Weights of a small mixture-of-experts language model, trained from scratch on English Wikipedia.
Size: vocabulary 4096, 21.3M parameters.
Experts: 192 experts in each of 8 layers, 32 SwiGLU neurons an expert, 8 picks a token, a sigmoid router, a shared expert of 256 neurons.
Training: a variant of Adam for the experts, 658M tokens, 5022 steps.
Below are experts of layer 4 (counted from 0) of a mixture-of-experts language model. Rows are named router (the router's row for the expert), gate (a neuron's input weights, with its number), up (a neuron's input weights, with its number) and show model dimensions 0-127. Each number is 128 + 24 x the weight over its row's rms, rounded and kept within 0 to 255. Numbers have three digits each.
After each expert's rows: a language model's description of what the expert responds to; "mostly gets" lists some tokens that are sent to it at least half of the time. This comes from a sample of Wikipedia text that the model never trained on.

# expert 38
router:099130132079118142100129125119157095177100172135144154166109095137109144138126117151122107125084101099143146138115119112107129134099097133159127120064131097144108161104127175121156133122173100077130149154154154102170132145147099164115120105144107098114129081129112129117124105166128131118130104177113090183141160097124149121155145136144138112131099122094132110114145135157092116135105
gate0:149122121142125127142094107104151079132112156125120116133128106136121115116160123077130119167117109125118135157162130086102130133135098119123134122126102103097114137154094171101096125197110135114114160143153128107141156103172114110093149112107201163122113117154096098107126107135128094142149150184108128134196151125120115139146102122146141100100086123128109143143164100161146143133108
up0:143139111117112138148120115077135121139136111130120121102130152152095119073136146133170146114142081126131159130180143139110107128109093094104149117132137097112147137147124113178151120172118144140096145069113119071142159130131144127085133146066095107133129120114114100112134112127144100155129138164124109158131167173174137190162139114125126114097090156149120162128126123147145130125105
gate1:137139154164128118116150156142141109075083132137184152115095141133111121142138107120126170146120163123132112104086132094122102162124157138127104076124139124117094138122118111139109116106128140095121137139142103101152084134135124123120150123114188134104126129102112116116155161077120142113123122105121105142116118105134114174082091087102094185098131171099120109155154110085119131076123
up1:110151135121175122153142139102146122119105152141167146120126159150130130148127124109097127115108137138152114144083146136142124151111108159117126101108160121139153137099110094130130180132156131122104086114102112139139134075116105174131139159081146115098150117128139127103131174079149112085134110087153104127100148130100103160067142116127148107125094162130153170161113155146162076143162
It responds to: Line breaks ending table rows and bulleted infobox lines, such as after "Dedication: Joseph Haydn", plus list symbols like &, –, /.
mostly gets: "    ", " elect", " dist", "\n", " \\", "{"

# expert 20
router:128074075159118125126142123091098125126166115169139160142099106135076123167114132151113101152144125146086163099096159121146110102147118137155092124123144106114128077126150127165102135119136100156121111139139111128119120106113124124117124117087154126120110105179123165128130181101167167121125145112114135115110065145173092142142088108114123128160100132130115101140153083152131130137115
gate0:154134131153111138112144125117063107111147101148112128146121114115148079122105140140113114127161163124073124108122170092157122118123143128136144126120152114102136116139135104115071126169121123158153134171145124123125129151091127120140151115094131137098101117133151145195147130114150140134110118134091091096140103139173081165139114072123096123102109125152112126114084132126167119171180
up0:159149165125139125123111119128125152136135168173108166158125155118110107143147131114097114076169146095103116082103163176088125131120131105124119082091128100129155127140169113135096132099138109094128114135102153120115086138117106103145121103107113131133127147131112142116152152153162122153158090124127153084148133092141093144169148132124071182126136157158114110168155105115125145147109
gate1:139125096162104108137109115156138117128186166127116098136162145147155144145181141116124117138154121087154127153152140159139096125109154123114114147119135120153125159133114170162115102105150110183140172148142129116095121147124119154091133142078165074149141119136142111141116087168109103115131124152145164086109111155112092146130142098152128141112106149101088131163139121100141157118075
up1:122150126146136168094120110118098097129115144177101135096104134121136147145071096133134125130134153125116123119125172107161142190147114110129138102157170109126148098126134117160132149131090144088156093093099130148143143113105094135148140125154124129111078132131082146107142158154120086096123135091152109196167146095137104117117130143124108125135168100112167125096139153161103130146133
It responds to: The prepositions for, on, at, in after a noun or verb, e.g. "prize for", "wildcard for", plus word-internal pieces like "en-for-cement".
mostly gets: " for", " for the", " on", " at the", " For", " On"

# expert 58
router:121109111096168127143136106099164139138105105127149147100115127145131110116113107138089126106100144087107127157154123111152125097140106137122168138140133137118144124119137106175141156200105153092136124147109132131147144148145121094106084145149148112159102143118128103139140129148131119093122156085103172160077158140124160086096091093104192129127100142105124137131108131088133103156081
gate0:152172101152172110132072134107080120104131092080093114136110119139139136125137115094084137120086126156100147143169153117138148124137123111095168129097123110072092122104091108129138115123116213094140106157134089141102166159122148092145100136128151106137147138119111130114116110093162096089133147106173132156116141138110132144118137119137141150140120148156141147122135123126126137129115
up0:143125153129170152154090154151064177158176138139134152103164165134142133184132131130137137093126114134101142117129157091105114157167163142106152108114146105118098120186135114140136135121082161122126146096091101124151124113085150113135117103118101103124141098109140164096122147116121174157145130109115101132139116090108128149176121136102132155128157114092132119139161136107153120116104
gate1:158145132114136138141125106121138147139131143117163118081106144144111148134141097083100165152088158133112128145113154128111105171155090117061119125143097133117117127112119125130114145098138139110163166118151143149112125152156127142119127139116121158117074148157171099103121128125153158188146131118106165107134102144128117213073134133154145115110133148185141118130113125114157152158139
up1:135111130107156126166128102083161112117128158107154120078120107129099118140103090124122120149095140111108092135099136125089132166130116161052156131102141118128101146130127126153113157122148146107140142092152162161137139168175115145137138108112122149111093114115149129123120179132159102170138157133115158146137120136132117171107121124152156121135149145186120155131135079083146181115137
It responds to: Commas, and, dashes and pipes separating items in lists of names and places, often fused with a name ending, such as Sharma, Dubrava, Kentland, and.
mostly gets: "),", "o,", "a,", "i,", " well as", "|---|---|---|---|---|---|"

# expert 21
router:094138131131110129108120135125143118147121088143118158084161141127113138122131098162083129130136153124125130162130086128137096098122064118137117146151093158115138126136170143160106125168082150103139173155132137134170147153132083133110109119136170081157120149123122088120099099140144133127103118112142172163089164169133116110151132080097169154128155097120152132118147143134156090125126
gate0:139157111112146149168084140168146150137189130129106145157144159122172093111166145131086129157108141147150111106127108137119104138136105094095148171138100170111153149122095126132123115167076105140133111130130135160125126109102119090150153081164096120123135149110137161112135120082134119133168106128091131100121095134107140137175156158119169088138158099099127130108121111125121131127096
up0:147185133119125143104092105076110135121158137117099110120133142121143115114121117108116116165097146166132075100133136106135151127162159095094179165157117146151166114119115138144085129143131121102163172143159100140135116089141119115117057117128135104127089132103149132082109141129141089113123099126132113130135071139107119118129125095143154121123144118085129129068123125127140082127140
gate1:127125114103152127172123125089122112149096103152136117113202141111129131118123139098121126116143116103129129120119104092113118120133120111144112034099135111123121154118160160134084106163146151119117152101121084119153112120129166195149097114115146121126153151129118106150114126134142096122096125119143144133094146151096103156135126097081107111114079135073107143136168113128150113091126
up1:129145139149116140090128125113125135138171110126128122121180165130124119112089139130127107187137119099148158137145127179180125120130141082133112142132135121132158133135112168136116097142186169100149129113127148121145165161115078139128122108157156090133123145110126070142119115169100083121141125123068148112123108128091112173160141144139123110159104059144132148145130113126123120133111
It responds to: Commas after a word, year or name, and z or s pieces inside Slavic names, such as Czech and Paszkiewicz.
mostly gets: ",", "z", "s,", "a,", "ing,", "o,"

# expert 41
router:117146153122136181126108119084125157115099147086132136130102131091137120150126110150098128097100144151110159127115137148113119099155157163103129119121103172157072127142154166172117132143079159098136195171123153144123127115160118138108121141114118143128112114144147132137095157170124109128138106125139111156159082090142108131151102186125120102158126079153094129112110123132130144154147
gate0:136129107115124118147114134118166074155155137139136111154157163130145075094135101127130127086117101165128134127117114151141132109093117100115136120154145137125084124135161149118145108152193186148101146141115109107142137171146095135102153132102149153112135169166100144109113102141125103140157121164128120138161110099182099170133103106160167138123130112126101120150117105165089115118087
up0:137107142141116121090133112144093153149083124132106149111101084144114160152122138121130123142157120101170116113136141155149119167166117154137089146121127137116163128111110147124136140116077094132161131117126118158102088116129136104187140105123096100129147053140098088151138145112124147131123117098125110135134170099113178098131187176089117126134119158106135117099149158160145116110142
gate1:139106123175122133162094088184142108107119107136119133113121126109125118116098138104149156106126071126095102149114123134148149092131164126144106136117091145146092097138107140136110117150139174080121117129128102116178115142168159117135144171124077170164105142144137078116159123143138083177139129109128130129158111137135068128140109130132152167134146105110110129159151113155139137166120
up1:118079087132078123150115092122159181118138140126105121141133157159117150125166141093140132109168142140115151089145166138128102091095130132120097135165100144122097110113139177126103111111144135117070129152171145133157153122115153118141141095104110174120142148140112141114144139140165103134117137154094130119116109150158096145139096160100116156122106118129127139145072070149137096107109
It responds to: Cyrillic letters in Slavic names and titles (М, о, Ч), plus pipes and decimal points between numbers in data tables.
mostly gets: "о", "а", " estab", "е", " Kar", " ext"

# expert 8
router:129112114136136106127132140128098158137126086120124167105115149156128129119115135144092111114120173110140109116170074125120143117145085127162168136133132152074148152127139083128099159184101153137115122157135137144151149173116116075143144132144127116155124168152118093143117149112117132146123146086111146156094181126112139113135127098152199126125112168124089140133087145166141107137111
gate0:155103097158131128111178137102119094152144086156092121103136132154143097159150100150185147095155144142162132095098095104133095116142104145103122133143121133100132169138103136110110080149166174141102160155157114129164124159142131095091151112142127147125163145098131149134132168122113157151155131130159121112119162129119122115127104121123178118122155143129120156100111147126178161099098
up0:144116115148135119145156098117104140136115121128106122120150137168128189141126105129164193115120109161115070111140156094118103130144121107127196143110122089157145181126141131146108100125169134142140178126095120121158131152141109118096109146092138106112149120081124091076107122137121121148128143128126184152121127135152168125109123107105098127137107151105107087143133144081147118116102
gate1:158169127127132155115130141139137164102136123138149141119156121149133116137094121132135137147140144158157141152153109082152111103145164110109095126091138137108125168098118149151177113099159160163150146170104135090136099149141134141176108150138132142106153108177125153185137101120146143171113094118158139090138121129115099171136144113161119114129108108167159072130101122157137169095136
up1:144110157130102127128113102086118128129145117113111115135149130117138154166146142116104122123141145130176112103107161157076141101159160146114109105136107117134114161140136126102095091066126077120166127105126160133100125107148111177141156117119108135091104109115135144127118123082128146123121078147152147123120141148169126107143129129147121146127074103133078155070147093082144178130139
It responds to: Commas, often fused with a following capital, and first word-pieces of capitalized names or Latin species names, such as ", B", "C-ap", "p-se".
mostly gets: ", C", ", T", ", B", ", N", ", H", ", G"

# expert 22
router:118155127117147080108120144137147138109116145149117068159107108159185111116085104125111129118120087157116117118164132075153137113135103112096122165169111174112161102097100091097089090113147106123150122144143136102122176131142121142110128155151094127093126095140170134120105121116136089136122079127124134131126098125151114125159092133144133132155115147161121132144144093130129117085082
gate0:134138164129109095112107168173072108177131122087100099147102116147082128150152096149108189099124129121135128146139111123135117099147132125099115107142112152093107111095130113138131130090114158170180125111094098089169148131160167131123139139129109140127134164114149153138123118098120102179112101102139133109140143177131119146133139132154146140118122121128127148135138124131130184087080
up0:113128115152153110133161119102140156101087092163141140128129135133142115126138129130168101160063106143128118128123121136115140114144129141140136116126131116137146086134114141140164103114109139098109111174165148158160103163116079075122082104097130148112175043120133133125135113139153172099134158157107116145077104105141129127093126151113134146138103150146114127102155141106116092148159
gate1:109120127110111149113144120136174139134075140118104143134129162125139180095145118117121128152164083145104117122125115120115158081170120142137144131112159134117178146109161131128112136124193130133153173107131111109113133083133084127154098159091111115099140087107155113060150114131111114120105173114111098161118129109128146133099128114122123155127111156114122157147123101089115153155177
up1:136170131094181096145156131119109136162151111143177083127131130099109097145090165154103156111107120082157060163126153138129125121106096112135130165119140088136113117154161136106101104121089100160173127103129142127145132117153141121123126101134157103170132135135120100162121124101089130133120098166110131151099150125124157144135109141156122080128072158131159144124129112131103117123141
It responds to: The words the, a and an, often fused with a preceding preposition or comma, in running prose: of the, in the, on the, is an.
mostly gets: " The", " in the", " of the", " the", " to the", "The"

# expert 56
router:103155174118133132183137155136091143128145140153084118181090123130083120153131102137147092110152122141103141137101106104098119094127145138146122091119094148141092136132158164103125125112174145110127151130101149118089152168113123137155135131141142162107124138147133177140105168131091134129086104143135160125129155121102118144155193179106149142144158160151154119156150136136125157135130
gate0:176164119110173089145134146066103101143134104150143139148115097152122118097140117120153144157120155094146162129103150153105122121128156080105164135144106167098127166157113141109139081123155151129169131147126136079070154128115103151117156129101160142089149137109118112103114113103160127138136123157123130134118132113123118156103122092110134113160116132179136114169109154110125081114140
up0:112131178130124125148162138124116136147085122084083140106127139121117142096071100105150143155120115167115135115128144140169117155130123141101115103126122104125126155145112139131129117137140110132141142127131122157146178138156185160125216172138120144137086126127086124112104128119144154132123134129174176137133129178156121110104169113176170150118133109130128109125163140150118137173132
gate1:116108123156129118139075147078126116194154120129118101111168136148106152076146120107169098090085140106123126149133150116124113109121129108121112107146162116087107176132107162133113120116120134127149161105160126117084112088125112169104143125135149170104135121115128144107137089133133121134145129146142095109106139100069141162109130154123099135131128156095137136112129136074137097090080
up1:124171137113104142142108114100142104081104165095132142130127118091087114122125082089151128120123110116133115130122165119110179108109115104090122154099153149111124123132128130196109091129168152134177102130094114103121110133162107139123140172109137115130095094147118123120134166118149115147130132106164126102143111126122141114099064175128164108122158118115125100151169087137139133087106
It responds to: "S-ource" headings above sports and statistics tables, and the prepositions after, under, before, by, plus numbers inside table cells.
mostly gets: " after", " under", " before", " After", " init", "pite"

# expert 15
router:162169127142151124082119150136148153130093155138093097178118107115171155109104115137134151128137116101126148127165154114145158117116119108096120155160123116134197087118098094107114140085150149102111125124177119095124159116128104142120124151121099103098135088152159144140087135119119154125162107122116110091132110124164130128159111153127129156143146138162139128159129093088103108149071
gate0:149127138138130092116167142159159077120109151113124154161125146141136106102109134075173115098126125135140147088125086119117153108080160131138166129134118111134139142107120099084103135074160144081054165132164110132130111149098118172160122130117137109125155127143157147148124103099161138154155145135147158093132146102136114124145104133138094172145139138155122136126149082122139117126146
up0:128116143161106140151144100086150149112146146154131096114120105139119084130129163181172085113100185091142113169142104104137104157092106105083126132161122122124122149170140150086122086144168110147108104098108150125162091152123120135094145153107145129155163165143076134163116156117122132085169138130114115126143155157108128124113132131145133090124120159144123127094135123124146117128107
gate1:121159173134102062124111089156148131107167104119100134091129123151163131126123134105155127105131175137114143102113142109129137120170125120109128127118144105139113132128118125108165134116094149139117140091137143140103121157135147100166124124134124103109108133169166144131120147122132173121175082148125181139123132119136098178131158131080145181085135096140076104124188121145159129124132
up1:122122136136135110136116106133118065115126145153111065128119115124198137111097128154167117177171146146134108134124119084131145105124154147093130137158104108143134118135142072113143104148145144136112115132155096147110167110138137187113155135102084109115129085102128193149134115120151142084135148154113119128105147148127140133110115152087169116128140133136146097156156089153131125120144
It responds to: The, of the, to the and a, especially after joined, returned or part, plus section headings like See also.
mostly gets: " of the", "The", " the", "ing the", "ed the", " as the"

# expert 49
router:121126124134126135112131101111139160155117085162187114143132123103119110149120143157135188141161107093113149112129155134134109099156099094141097152145132105130129160124096173118107078131172147122109148141159148123171157162128164142091137111097152122098073116117123083117129120125111159135101106140111131104143129119142162163109143165112104107153158101132117131150103190136131089140108
gate0:145131100111176113106076132112139138142123119101176148148112106131124144120166133127103130194178137172093097107132138110119120106168121121108154162131187154133119138070140143082117126106151134160101124133148125091163150121185139162128120150128144160117115136125137091135151107142163130133084132112157137131162112159128149123129100150115121139152101122146126159148086131084146136140123
up0:113115108102154144101047163135113123129100101143166155111141129127140094136134141120128121131191146132098099107140158083093120128128144114108126136146177162135066128094167139096109163118101105130126159126102126117160157105148126113157104148125134131108108114136148120151162117199154139159127141123165151087137129167108142122145150123115134121125109108127132148127103160143114178128098
gate1:141184129140124087127140127123173092102152120103129132143137114114118099129157142071122136135115101149134133179125100128140132101104132127116125102108125132099101164089097150167121132102128129136135112107175115109129094154149119102132116079132167134109146118127126102199124096106116118140165111155102142130098162136153118185125109164085103083122109120118155098142148121089166138104114
up1:133120175149105140154140151125116138157101135120147123144126117155101136166172088089115157142137111174119136104140158109136112133095153133134101155100115171141104086118129216110144099123116119087113164137113120129120107111134141144121104100118142166120156132174086127142128125110127112164120128115130045152128131139087130144133137108088118133104117172096110115131132087117146133159116
It responds to: Pipes at the start of table rows or empty cells, after rank numbers, plus words like by or as in succession boxes and filmographies.
mostly gets: " |  |  |", "|  |", "  -", " by:", " |  |", " |  |  |  |"

# expert 54
router:099143160100111162111128155144098145153132127128116135135063119102095161191131093117105165118096132115168134127119150125098171145123104137151139124111156102177153163135163141119156130106121141102116158144133181180158103132124135109153111149160151139122123106157115117126095126127117126129100135120134115115080104108105142108178176122120150125137156137137133139071141074116127122100134
gate26:150131153192129099105103146159103117134111125137105106132130139142143157145117122120141145144117145129163136120127175129120135159131164082157168124124148136102140135112120124109151092088069111159148177173139102131118109102140113142124145119128130124139171109103085120159133088129165139133152183132112127167136098129099084144141148069150137105138135149086138146118109116123193128116143
up26:117159079127165151097153087145161135101157126168122138131146126161127117134146148148136093106136175148114145137098110143119121141085141139160071137152086126133168128102153073154133084122132155136119065096079130121127145117115121119100137138102124159136134166150139141130100131117106112155139081126114132112115127176096132135141124166111125092163125128105154095146143168127092149128116
gate27:158134184145134128140079104108125151158128122093145170089130126157151139140140130071093107125116169119152154150120151078133139103126131106149136136112107124103123189147142127186090130100153109155112187132143129096174117165110131108128100120110137096098153155136108133119098097139144144089145103158139121127134114136100110160126119130162121110153097146143153115153145081124153132125111
up27:119152122119144153104144129106094134135123137158084101160154136107139117114180123165145141140114123120132084107125088118139143093148145153127120118150099132124104090122094090113094146155113122121118105100112130106136123107127142150167147116127148200125112136138150115145161187089109111199119097130109095139143152106131161097103155134082143143091122122120097151101126156168089140155125
It responds to: Capital letters inside parenthesized acronyms and abbreviations, such as the C in ICC, P in APC, FC, plus –present.
mostly gets: "C", "TC", "ST", "==C", "AR", "–present"

# expert 48
router:114139138173169164129123108126079108105106167136144141119111105164144119143134098121101102071114131126120132141110140154111131091111159124134131126108144135172117140120158151135161110158110124116128125111136146135149124133130139085130123158119103107132122105104119160121122173154135085085153100115151147106093078123134169149136083161182178120173135138111140143106145149150146199134137
gate0:144135078135146111089104122150123103116113144141108139121114161097123137145121114133113165101132184177103085115116093142139082159115147111113157148163139144107121170134121084133099142121112157146135094120097136092139090077105119136139155090093167091124159132101150127137118125101160116115150157106150165149145158105138137139128101142110168141098115144132144138152141119155193125119102
up0:143157082151156106119109164086158138094106142134171121115125144152120167139064099137115111139116138165141124145150134127163094157152102124098132141121137122097141130175145117162132121182164146153126120140122150107165135117130139146142145094125095094119158150113160141121099145129122153108142167076108143118153140094162165134130131145116166162099086125104134154155124137095137098105089
gate1:144113166124179133160142110111119122140134123143106149082137091153145122112113115091120117130123152113084105107121108149175175097104157050083157116133148135111117155139115140142145098128082142129116140123125101090116127138130148124130145121145124125169168132126166149134154140123154121137153116074147132128177062142091131147085114140139169108138103121107161117152114144148133154137142
up1:116159123163091114118102148146159168154136139082141123152134161105143118132107108163100140102129133117156148115147151141098101167124066185193105168126122117157107111108137119117125138118171137127118146101117131141114126124116122091112122141124117134110083124122063095130156117136133139104108146160128118113091174102104116105121113113101084139097130094172081118140151122121132111160123
It responds to: Separators and digits inside numeric tables and coordinates, such as pipe cells, the ″W / part of coordinates, and (aged.
mostly gets: " (aged ", " int", " me", " exp", " (age ", " requ"

# expert 26
router:109130128128066151091185124157108146135144135128143159141090117146110133129136168159123161105154145100129147093142187158107127087134147131149125134139086129140112164121126140132129115121143068132123124097114149133139123134116134129149096152115123150159097154166140126116114180098118172116112117158140150179141104147091134100105105113169136123097094143122111116082174143122113104116166
gate0:100107137123112083148128140131111118166138099133137151126127126095145112126129101077117145125161144149143120103112124077097161094120122113127125144171076153104154164092122121149114163142123123144165127106114103125099114141150055177081128148100162148144133176111102139080119124086140173147140139145110101133143141141165135146076103130138134112104104128156122116126135111147139160103110
up0:131150157125105130136106110145124157129111108154106152099127100125105126108149137136150148146146134164095148113125155105103106108119118113160112131151127127122145092114134138117118132140053184134116135151105166143102146098087147097082098115104141174185134129145122129186157111126156107153122156119120148135150080094131129148131116161166137073093146142138172109150160126111159129164133
gate1:137161108163152147124093147085115128115154066102130149124128138137148122134143115081134131079127131108139104152128152072131139136144178130155104125101091099111114169125121167125138068118132105137138139153135111136135147127144142145154142148154135142135141105141120177129125188134127176125131121120124207137120150138128109140110102099144096086115122162157109121125134107079144127084133
up1:112155141117179128149133141144139102096127133193094136136098146155133117121169104100088146086165140128138101127140124155134108150115141149125111116109117122150103142165134140098165157185159104105128175113172126107134134167136146176106121128099156107094148115124120122092149173143136141148114181126130127146110129105086134112112121094085098115150154090146134159134102136110170130135133
It responds to: Common words or word starts after "the" or a short prefix, such as May, cover, view, map, man-age, often month names and place descriptions.
mostly gets: " sold", " May", " cover", " let", " front", "ourn"

# expert 2
router:130102114136107154121128167156142099152074151137115151109103111144110139109135113111130141135136138112150112157100156160095140142109135124136146092103134167123095107078095170138100144111136097110098143087074141119131096167106138143134122168099131133092138093108129104119151156144119167142095170072141089166135158110094160115131122090129104139136125146139159137117127074122109121163142
gate5:150158119149159143131091137110134136171100105091147146102157103142136130085143127121128123083153152110130135144086099139114129160113125106144166151155154112082089135133112155129092126137128114120111159095125108091125149159134099130098129134102139145125136110137111080096133091163187155142129168110132129136161113102130098146104088139183116148178118140132131163134127086072138123147120
up5:155152118150130160136093092151120144100101152136152156144129147152167153144132118158079159153172155134150102113149120126131111166107102127162167166151178139157113121093140125115101172129100141142088116128151139128120130101103096103120149122126127117171111091131133154073139122133138114142124171080145110112132117098128123120167124111198110118120129144089156165117160095128132118145129
gate6:125108151142110099136107083122142106172102131162138093123141117112128151135145120106118141131132118143174123136069148125111118095106135108135146116159086116110112108157106152099095079116093104126085140114132105074099133155121080158149118090115131153119129134075107117106140111133147146105113158145161103135142144112138088131088096075143109118122081128086099161122133106134121142152163
up6:100083178141122142139135130119144139163132150179173098127116161124121135156154121094133160123126121122117140122075147116110119132136135109098108140129123139120111140110116158127100072126102124145113165145102139094119075130110132160131123098101117082167088097115135120109150115131172124158151151110128116126131096098143109127102093107148079134101074093126120155107088076171147126132138
It responds to: Pieces of personal names and opening punctuation in article lead lines, such as "(born", parentheses, semicolons and surname fragments like Enn-io.
mostly gets: " red", " (born ", " (born", " str", "American", " born"

# expert 60
router:144155131141125142167155156125116135140128135089065140133107099120168092157096110115104074162099090110138133140127135137097109112124144109138138129150134094110107099092153093113121116138133149144137074139148090172159119115127134145102113100113114085169127129126173142083163172111090087107150158127132133113110094139131167100136150131099147140092115142108126144135145171146150141109113
gate0:131089162177136126137142106074106086155144170119140110090125170167127090139100141138128145146161138119165146144116149114192116137149157098118131150120150118122132104109151130104127129114145125142130142164148119114103140108169134128134140155146075139110110095121091126128148167161109146121142116119123142068164145124119112106105139150134124157053132133122149158143146177170136133115124
up0:125133165157116111166172094074137102143125132087114123162108141133137116123151135129117133153114110147139145169156142113167112138135104147112109118121130159112177110106143134114132143127146131105130149125135113123089133113170110146108170158160114136100098131142081134117123169151170148103151190123116122114145159124124089117139114119100113192061083130109116167097119145131096132126152
gate1:168125143136126121133150131126109136101158152112131159083127101136119125133118103142142143110192164115178106127097129124136108144125119064121146149130094129074101109148111119155115125113150097144111135171079136152102076129127141140123119064165126128113148096105131092154149126125120122115129140091143134118123177096116136140120147166187116158138129103144123156149151090096125090125099
up1:098145078149115140131067155113108126130081116119136129139160140116159104125140152108151111146115164160113147127179166137136118131100116117135137134145146139118141117143126088167140126178154134058157136090133103110101157135149148149159144169120135128138104164144080126120153134111119172151168085126130116124120099098106122128159134147115146157097125141101157143115111091192131130137135
It responds to: Spaces, pipes and colons right before a number in tables, dates and references, as in on 16 July, Founded: 13, No. 2.
mostly gets: "\" (", "s (", "==P", " ", "==D", " In "

# expert 11
router:114138108124115114120119095148152157158174101153074112106109113180146101145115066142106162136122120118142118150134156104119101110157144113154128162107146116123144172109097086112154175125105095111147112127141123121155099131107129136166069166135106122111117137113118130138130093129124157103147120145141114177121142130094179115159141123081128107162102189110128138129112136136113159115113
gate0:165138172126148125125127090114141147152157160118084143094144137157135113105107115132061110147103150120136099100099157138124098125159160125124113130120135091084132168117088105123128157135102104125112146086090136100162122133112130119164126097110155081106148150120146110094149137136146099147132094147109088131159103131112136144131132117125147062073125125147146122136081142096136107108099
up0:123121193118109148098170110156121100155112144128100131166109127122124159153125125121178099146152110132114163124116128110129147194103130150144112137135100159143145105131138170126136159123162145138122108171126165204120118146166133132103152107142149128087136155106116103140071131112149145106113155102141113118073129160095122119099136163163140159137129105107092119107130133139095138122132
gate1:152166152153150082137104102107139128134136116137097152099155086155129133122084098103120194087157150125116077160124152157129063144136137106134174112113148139128119158128155116143109130150130170110129122122143101088124140083123100136142136091076133134130167080133122094149117098138150090128141122156111097131149127099101125126133131109136098109148107173119137101155130138139131150155132
up1:107107093120112201082177127096128102116129174145134129156170122104125124163170175096126100144104130105111171139107111139103119130104098121138095107153090075116106130158139133164143090118143105127117135136107119152105127148162141127118155122146121099108136149131098126121076099114112130156079133069145120115131076153122132110139102132125170113125158129141130122153132128103128107128109
It responds to: Middle pieces of personal and place names, especially v, av, ville, e.g. Tre|v|or, Il|v|a, Al|v|hild, plus some line breaks.
mostly gets: "atter", "v", " Bill", " Washington", " Mart", " qu"

# expert 51
router:104110152160102104135127118130113114104080116105125150104154132130126140145156143162146128118152134144127111146139105201142122128129132142144158089122103169145123111106074150143119142138107192120137161172127123163131146140112102115159105140124149148098107179096145112130087081150088102104110142138114149135127094145137121119150153111164166172138130143087125135125117132074166114155099
gate1:134081094098129072155106073138161134107106126099112121118127135125118134106198148145122135127130137184085136112101107153145125125122115143140139095130145163133161125110097137147155147116125160119143152153182090128149143124116070138137132113098143164148083161094114113136125115122177130133114132117101138144126130162117123121112103152127163142133156151121116132129126134057172128167139
up1:126125149132143172128133128108172102112138147144108116163157113122119118110157147125121102186100105133149143155142086154086128158151168139162123114110100076132151127165093097105131132124149088140118078146100126137133109118142127121123116137147101148125195091105097153098155135106114107140118138141123147136145132099134130103163140127148130144108056178122106108147149083128098137149101
gate2:150129109109136142133092121126087141127109089079127148142111166114104124090154123118090136156146115142121123125157124131115078136096090119147186111137138112123074127133111064119131110129108157118083158153134103130135119093133118124127125116109100108098121095120157110146113077142132086155155157158107134099127091101123114115145096134142143109142152117097110089128111055142109100159124
up2:107128090121104134103155130152142113162161156180171142143124074168139134154151171148163116130100155142118083148120108128091097122147160107146103128095112139116189149145105132122135128137115116154146123161120146117146135197114122107106093149105114142147126133092133147123156145138099137148114102157126167156145109145167155097096099150141132113079139133135112157115155124099135120106166
It responds to: Place prepositions like in, during, across and within after located, held or moved, plus commas and infobox Country: fields.
mostly gets: " in", " during", "s in", ", in", " through", "- Country:"

# expert 33
router:142097116144137156138129109122178119130150128187163094183087107074125137151108113160134117089149125097070118185138149091111114164110136142135091121142102178159123123130150156150129128116156137161124132118141167127121083118161116171132126172148146129127097118147148109104118171128083122139080150118148131122107134129132134120121133140118075126121138129152124149135102101129132122093114
gate0:157069126135163121130107126129128105084116103151134135151153142129168090139139123090151097107175146102114099175090112141144155130159119132124142114120114165089111195107125136095096110154128135163151148133141096127088136115118130110115147116119134150082134113138151132128132121174153107120143150143085118142125151111123120139124070094104114116087094104137144126150118124081166173125112
up0:150122149163160141120097095141120120099126095131146116144124142095139124137127122118141143110140168097093078155075117166129134113149119145144098104112123144128116198093116163099102108123114134136127131130185109141122111145081175123126112135086142164120083091138158160114159132133131099125110096117148141091121131068139152147094122138131145145128140151167134173165121102089137146110127
gate1:138131124125123110170095132067141110139077144155123106139108143132124111115117127085110169144100128149129127110128112098088153123098114106141130102118104113096103108135148111161122094174165158173145149114119093072148086118129133123158132115090123106181162125137141091124164104133117128131117142167154115130133143128142116137122135148174109145096133131159152120125192146140133154080166
up1:127170140117128086160079128138157148089185109129101138142126137133128127159154154112152130143096109124140119113116139106099164123132111108127154122101086146123183124128114139123141170146106136128096145112139149135133139125136136145068140147143076126136099150146116172123151106119126212088104134171151124115142133149102151177125179150101131120130148145161148105118131095134166120114123
It responds to: Pieces right after a split initial letter or digit, such as S-at-urday, s-er-iously and 19-th, plus dashes in scores.
mostly gets: " Succeeded", "quad", "  -", " take", " make", " considered"

# expert 12
router:150133191106114151161127084102091139151123120181131150144132137105145134148095129094129129129110137108186124131167135116126105144100111147103155191148119148177134127120171137149116114149126162133097112111107143136150091098118100140113116135116121143120142139153099135135124135081128100126143102133151158132173148123116096146155193171115110096119149141129173113108146138102133179104123
gate1:154145170151128156112144101123138132123125110160111152089137158108123108130093127129147114147109148096111117162116137102153086162130102071160131169092158096153147174117083110126133119114127137126130117118126127137117107100106136147071179133131193089139149139135116133132129124101173108149160086078158162120144139127115110135132104126151131095090088127105139134124102133141113167160112
up1:139145132124137118146120101102131173128141142156094133119107137097120145140104112121090149097115158134116119143116188154114137117141152095085135185089122136148109131105099111154110125131109105120089098102118107107111120148129147142147121107105096121126132066142127122137198092162126108103135055129111110157135086120150132104097116083128138126141142100126133137098168141091142175119104
gate2:155152130156132125109131095165143113148131126178130103146106134139149121122148129111120113133100119101139098084081164149117107166125112099148110130063117127112159145120148138101132083122076190139117147136121139104149118119088106171142135159110155100129114116136106128125150175140135112135112136124108104158114122163082124143135135090164114100104141117126182158147186103138168144116137
up2:106100135090150101142125113124123080112131149140106106137153111106127159104107092095110149135158098087112181159121096134121147095079093148121121104146118106137102142122132141153125119132092136136130122135091131154092136113100093108176083126158133117137103133109119111098150144118142173094176147110070129134129164127118148129158114154111103164130162155087095096141115133149111144169105
It responds to: Function words of degree, negation and contrast, such as not, more, no, so, However, could, them, often after a or was.
mostly gets: " not", " more", " no", " so", " However", " did not"